From a checkpoint of a small mixture-of-experts model trained on Wikipedia.
Experts: 64 experts in each of 17 layers, 48 SwiGLU neurons an expert, a softmax router, a shared expert of 64 neurons.
Training: a variant of Muon for the experts, 342M tokens.
Below are experts of layer 3 (counted from 0) of a mixture-of-experts language model. Rows are named router (the router's row for the expert), gate (a neuron's input weights, with its number), up (a neuron's input weights, with its number) and show model dimensions 0-159. Each number is 500 + 50 x the weight over its row's rms, rounded and kept within 0 to 999. Numbers have three digits each.
After each expert's rows: a language model's description of what the expert responds to. This comes from a sample of Wikipedia text that the model never trained on.

# expert 37
router:477586494528453442702504511446502537546497494458545468495564526529508478447443501526632542485474572477460516473529456592513464495456550483552494455437570571500497580501484558449497572477550532446555469456489553454526618434469472546512451514448559508521493518518551533502509464525480499525502500516550477476552477492534465575561460475540552528462519532479542565481438483462529536475545457538575512708503530457479535453470512556540531494450543530532439553548531461511668532488645482
gate1:426540480491471507457561472577524568602545534526569555409518469401446574494502436507557512562514552552435502503451507535508482503407581466522529530536500540545546498494407452454560466482456610541489495445444493572567515481483487438520496455452528532421538542514483530568423510456637538476425456507488486483554502539559569555523497599512564525500411579416453553524398477516503488496575553618542548506562563453464402453490495520483488536476413555548538497569561584452466492486564498
up1:587558499536469481477503391510542530543441520544491560488449505475507527556539540524485449489533513519533534475526478548492508510474501500507528470485556474474600594478452512435538531516486555456436525584566500494589550561600414481485458552551531430446451429487496528539503521449474494575450449445486540494577495504516525539473548515514449504518420548409476476543511514621517587436475461529538440530574513499585641513490443674528480508544566489576467473541551502401627458583610505
gate2:532587463508481539403493494476587506432499533550440417499518495479470547528475435472424490476571424525461449459446474502537515429510474400514500418537477598564467556538547521510505466455628554501397379498439555491516532554510492484481512477449471530460550500505395600549444539432459413553516445424531425447530553460395447508585414481405564539542519504521547566513468512480506497584500443511509497585547436436496456479535584435465522471515535563506445521571557540528582493503498536
up2:545586452506585544509439440508509480538552531541413467541429456484486500533483490436506489537548559518578481470447491502525452530621544450510532420451457523539497465535534540470415464404469429472489386520472427481472527462420463423547622506455339395532494522441465511530487506490458463447428515462456486567485505528503524498623532510485548569474464610527518576506454542488515478547480470454515537492456521506486455457575492501464456497537534572436556489586512484578569503613439612
Description: Sentence periods, Geb/Z

# expert 7
router:537485474536454455508533533468549486498538454463566468467505533544544467501439388558600538462455542463452500527554460522544475480535522438487564453481525515591490544491515492437554501509525508493533504457477563432544532491489486564444442527471547547411511522520514592420515475525430447522469405534537427429518496445538470549531472558500504565495535550569565567475470502494577540466589433526558533289518557442441514465431538482570552507478600543543431493514486399468569553481334462
gate0:550529530453518487533518416484515435408497430548490485623513487501568590457497431492480475456515562510518518381526597522556516512477406569542461541526534507593570575512519522658529497488478535481559478457502480607513559440373416474556580533489506518484531470480527486428494501556517482471543511544469498487461443542468486559452470485487508518373565556570476553497525471597602559466450488531519518455425556447500542552515470609535565535544544459533503566545508449413556491479549534
up0:594485563522524497459487426444516415546424529472478478567552436442419552478453422531535509536584540449614530491439505524512482426454468550546434444522492565459420577507541485522581469507439554444464505404481439564468584473534542569450451575496511518497508552539504470539450517510467545547469454386494407423481481523421490425477421447548409530499473444465604609546477465476531539533459483503412435522479519526619493542568469477491519531498491462526514431571576538487448548523562462
gate1:487449446394538561499601552525563497537446471437501524425446464538553432489411511483517532415570492425526478409471528549592428510427554458445538509477518578504527572427499512497435589487501529578523458473530546527497479465482404424460474587509498500482477490483434528625566534428396485474439559484460490456502531487540485508571484478491475520462507515511539473588514627504439439496551485478554588576497543433505521535579565491527474446536499548449407504517460606527443460450522393
up1:460449568681430482509553448415487512546455552489451399510541547483494478526511588489415470524520464497506502531498535542573436463590492479520469518546505384535477493541578539539552459519441483450418563495438490418529447493525496512519462554506484536490509531467522540511445510520518620551476436431551469512468589499468452498470500473544467508476597414421454523399465493465493540600424413553603509468502452526382512475432487437491465467465495450506490484410561593496572473497420509
Description: Commas and inner fragments

# expert 14
router:584477526527454463514522542421560561535518434488498435450548549537523436479443487494357499476458531470476519442535484546515448476551550457513551507449518460479517517480582508456550490458513541422530401450467516446537614530442478550433479537432540518430530528528556553553526436529532450590468418555549502474543456452553451580562475557576571539418533518478520519487456436422583570421551482542570543575551569502482549491485536529511561517456586582530405559551571462484395525409456520
gate0:481518427466495556522469569424441473476453502503431407421509540511478414542477474550519471443537549503590593397480490575435466499467538531546543476508483476492447516504471594489597535481579459505624511505489490441506525482586429531539473450492582465434476542508587445506488449426479442602491523413540385515512440505494494493497454530493408510511491550495501571518533499467566500483545531462516511501464391485502537385497500567464409469459552506550487537357518402559618527516551514
up0:419561571514476452478484451474509520545512520468477596380428489573495510421515483449602534543507429480563583460533481483531502405455515466498503532398501518456503512491477542544438507545425511501495485503540577459534541489540492540497505503553532525559484498621589465569567501560570484535509358630469455493511441534539501516437566476526480477559326511481512557501424519528589488517445553562458475369424482506556511466561561526493416455489505475484464444485484481470415450472520484
gate1:557580469484584466513515588483514519587484431481477481543528469501537483443458448576440528488435474401522464532500447459490492469509520526579504424497509461486490465509502516529560447447424495492488485454524471488503537621464510483508531526418470586474508435477649504418639428566379504533496506605494498478494557506521598454489370507543514503448354482491520508465481497448539464452497451539490543551565510495497452420514464442456402486528423525447423471546459518436558580568443495
up1:450513470529470640501493404422547493578527564563512459526455524496625520445398586561540410420586468414472558521523473439569503514481497484489573503468495529445509505460411502522571436540525457450454487514348524457450513515437447494496455497525459483436563577496450420456501568581433541493476473536539559419480513522463581581416490449438479557483483451452504479450482413506411541535534479543468479496514516513373495476549583544486479508518570542504520514452460436454511528484540521
Description: Copulas, pronouns, mid-word pieces

# expert 45
router:581567392543494430397502553461537533539543464446511442472535570554540437489445486560545546467461547462495519427505501506470450480525574459510536505482513552522416588470532542464534539486533534460515475443455498494502501416519510494486492586467521531479515513499500521633559472570452466491470458475574480427534455419540493570570470563509561490455511541567556585443426444413526537410527447531538541322543553464468522474456551528589540487441499564507474519568577463479618545442408466
gate0:516499475504550570543486524525565538500527501589547511441487447523454452489549470485587511591540487550494471487460417509541452474527648414517431433517451506486489483467548521498602481434517538505472544400542456544544481417467521493461493506437531496488590447409559445501554464378427544546473470489417525527534449487507428578473534478509578434452555518563372467466484510446471500500499456565375552499482616461515564538496466546449529465471418545517504449506516361431502483565544531
up0:513538447437439518449431472517485538500517466478540516480512500500443499551487452433505500470465512472539615473480587502510434500541492438488411545536558434419519549503540452400517408515496441422584485483578396488525528559530432568451419457475506514440470487529448466481544583444551524524478461517499493518507521543415521472489338515539515512419509479403531610548539576540608458549507516540496451548525545549566468435555413421401474460542639479481539493464578484448492456523478480
gate1:450551513400535574570556565566591571552431431537454512430492518564484444571526492517453548510507457477519550564558453592460449474474484452491531496466500531596384453477475555514471548515495538539577551532515423423482512522536489535525479481484536471485481491485521505444505526598510514494476447483563451478492520440582392510492434428509500597514526553523521507490370425454510530461501611525541554520465477478482493415466476589540447439468369489476495439573455638563533555495442565
up1:510486570512520522463440582508545463489464547557497436471491538538437560628553460547419518548538489437494530537450400478530490523400463500465491552481546473541436458508441511523498546552527494477579492424440444442398450439566495518563525472454409475478462494589509493478547469596534551506491494507510586534444487489483556539514404437481581483427445486635483468553457430556479471521485511592413542489469424504509506497496517560554469499508407528479427531556368536448633452564507476
Description: The after prepositions

# expert 51
router:561550494520496446637560526460527556576525473474521481504515523504541474484523482626638573488485534451455534446508451541521481433533530456516579485469569514532434542415531536436537575499547547467516454426489501454567597494474447528437413575444482567485523520516559502467521485586474463545502493490541488475515438480560471564572481530567513524471546504542538521466410498444545530436540474518549541304513550485440526455454526536508566453438589551502452539569558412464586566487514456
gate1:460583493559531562449581473519579482571537517606485548496539535488487501483578552498475459545455516440448473474460500470513506591437487609551529408511620581508571538540516471479477570492515546441504511460366473430530612508443435488429493515520451552562487513627588585523458534568383549473495545518542550461549487534502509536528446500470520526522547671547552494529491450549440479486468502526547527485569496533515551479586516534469406454463551538436497553532484496539528523534465529
up1:517509504504528510379550526410451484496366459491460553506491527498538520523550539521497468455475422529504549475487510556515486442536463555551489523478513553499428498578478455524508464467502524512551585524534536437530533505499507422549334408510486419542419524477454511470438469473595492507511549463510444510485515398433553501595481475473400405538455547500536525542480546515432451483555413504399459504480568434480632394511583496491529476527602578518442433529454468524475587535484579
gate2:528514504461427475456450552477467621530558573481515419496553484553504467466452498415503459425459449534501448461456457551492557510517497448481410419554429535546477588533486541516460563502560489525525483477468455506547505462462534437486456467413536533438451537539471574364518525567488432507455487546499465480567563441539487487574535441580664568512535386470644448526456469440589465554501482527463468464540411457482528473459518500551470495478440500467602568563505510484536563560538497
up2:527464538509416531481527478416547494494471428533451500480483502472495611542367545450481404485517511425435420437547517544471476434541468384532495486517411546521529500473468518466562488391521472509519538482465522440502521453557561550534533478538578446492487508435493537434461618506473435526462504472467385554537551445497448505464569489590487546420532447456484419502537470441451451547444506530445572618569438511519473434540442487447502617379458510462550506536494412486462495567509524
Description: Sentence-ending periods

# expert 32
router:542574457513468477566549556457507538499525463427584456462508560573536458477458477546549536455487563449463488470573472487492488463551532409510582435443568457492473548484544552455515572414546571542562514444436582495487613417441419536494416509479494543446538572550490536533528448523473494571512443523586414518521445467537484550575497552579553585515574552571550536461476475475527541479542495540570513446553517455413564440486567558514496455443491557503438492547617453479602596479446476
gate0:533480517553372457477529461501550485532496531469398455500538435588541521449470459553441533463625431518462548462554398432467563480458543460506551474533492459544447494500508569561580498472433433494471469458435574542590532413433426501432500460442537622487607483564466509350488571541513354488481483548601450451490535498557474520525451613507549522514526458485507473471593512509502438477534471443435514496516548512484485507558541451458485548499520467535471502485477476424487529465438501
up0:503500539506564593477514476510468561507556427540466479536543566417467455489493550503456533558459463523462448596547601543525440556527485534474501436501430499472486508578355442499508446524571567413479542500557472442419477553498600418595497491551521483483530416551525454534483554463518472483485549559390497528520507533611489455502506613471449503517507495488546549545366491505542595498572515460532534516529538453502543614463545545484558524513550524575563402508529468518437613518453483
gate1:572510499598430480521518493441457509413553496506547557530581410528567510488513549535380510424399522537526505451423545526568481393527465475529486492572472525593499500492527533430557607458458478473548526517511533476416515450502481514519431529425537507472571564457595488542550475527519501493536521547577471521470497489510399421543444554500438510490520591580404544444463546347487524494473408460498492408427449408429555507512462516484520537515441504475477432501544453434536536441475541
up1:527456509500430445501458573483492519526439521523552520520503467508487507475471574468492461404439438460504546554508528487550568442414490523580551522485469516586443477492463515470443441277517515624416531483464481473441543567506420468587527494427512535542508565508554486481434524531495447501520428477554374456510497439456509498481505428527514504448477507518442539499566519540500535444472502467457517496523476424525522458527529586426443586496483548585453582618578499596475427542565557
Description: Commas, periods, numerals

# expert 16
router:536529442561449467553541529426595541532572441494559476509577528516564477487440471523507552487479574457492523436568438500521440458585530419505543462500526537536464533477512545458470515475525511453598486457444568435564465429477444521467441514464500531503551543525509550636524468548446446522467427519495502456517430419587478576512486540561535546455546581483474583428492472456536572470538457576542572323557501464503554464473576569519544477441518482521488542557592447445598569478529439
gate2:465518473519486458491509606432549554478472491493529476533447518497568442447555479483570544551459518503458587540503550559535519499498441531432534539459521481461462474548584549558566513468414472475629465389549471374478505531553513546504442544513578509453602524420578514496582410570597478506497395470533452498512524478390498497451518476512568531509476489449442542460461439508584516518478518632426484488459594449566564512500457476419531468456546492543500549438411466521508528478601529
up2:535525379545441495478433454493537485415425485543455608548425513461513469531487456442562523494515485451519459487542474510453490428450389477450448507439455463488480528568429517443474555418467578520501470390559443495535526418570531447545576497432480499496478564554613444438431515520498558478475402575460454581452495555485377476537486505591475513459493495559437447463572523429626498465543450454449498504566509476454490466454465469530475487474539574532543548410489551531483479569532556
gate3:580504405512530504707504536492482588522514562477458482534451500529453486529471545466474594506493569505494505568479456555465503523576566555483441436503497414544552448581488575456540468539477477525560447466527454454569499509459483511429446496459527359435460540456570471462521494506434530506507560461571482477520426505427396453513569448428417561490523487554426555492464606474583465499509479480493513537477501433519488479499492494505493486464548565500467517489592436446631489559397530
up3:430453535461534469621407471547466421492510507518470522550514574510486479460453503477476554515593500464375493494528448462535494367644489470485496479557477490584476574448519562548453590490500474505488524531530497530526540519543480555457386517445472530518597519501474400418523528458490449573437537447496546511503439559485475541507538570478487505552563536482558506486504483464490496466577503474550537575539533578514501464396412439510518453562349570462365549488435481451496503478534539
Description: Name pieces, article fillers

# expert 59
router:550561464548416444356559545421515517561480451431512490422553534524507467427425484541337522462431538502417525434525454485543434442547506480545527498477497486556421528479581482484564527516536566454509500487484543487540549449460483546500462538491535513442565537501564528385532461511447470529481449528519462459554472465534478581588512544508522541452518487527547553426414465456508529425564436511509578439534589476455538480444500522561502448427491541539463549546581482474327546476451484
gate1:611507473471566459460498473494517546512518464492432501512503520487408545511533527438524540468460529571564495452530495494519321470424547463520578487495498467566441575598517492549563581457570519501616498497479500436535505388508354554446486623478419488440511515395510421536482430507497576469537552523531492501494544524458487545529422535573512467471580537536514517476461497606421527519477499499614493532385537472523454452449526534473483437443468439454489455540499480522432517474526524
up1:494521476474516453529400484502583600514602510568463455474456487442425400457492426466588469504606445551539527449473533461478585541496441503495539548506467489486492467506639492535465457441424536407575547448507448503482519527455442499540515429480513551411478538453511549461535399461423503554556414517491446537492473523524571439507540521551533521497447479459405477506432535547495448432578464496468415526570503497540483428549575466615473520433432487470518582518553432577471409494487524
gate2:489495528567511516563469556440542572417533600441430571408493523493466437489483540352600589559486564497463565484507376465446399510549520472565529470491469549534473513523470384604555559440513550494514487487500547452480552538429473448476524534495546443590517561431546495561565461471461500548495495487523477496542466485482528479504527483552552543372453517531527466491443480467438419459502498530502472513364522506554506513557583591420428556496526562524489510420483482483572488481558491
up2:484500524483477539568415590489491532545526502515512549477538384542472370455460370597489419552484524548424481461544515586525542460484560449522446513523562462526517531434510538606535504454470467529499625519554449428388565479540542431441461456499490481464381457501583413521436557506477479574525561469521460534498405565421509569443486473524479579532454563511522458468495476554514443447443472512438488562456522513512523547419526575510528467510429503483559472495474513523409451549558527
Description: Heading and month pieces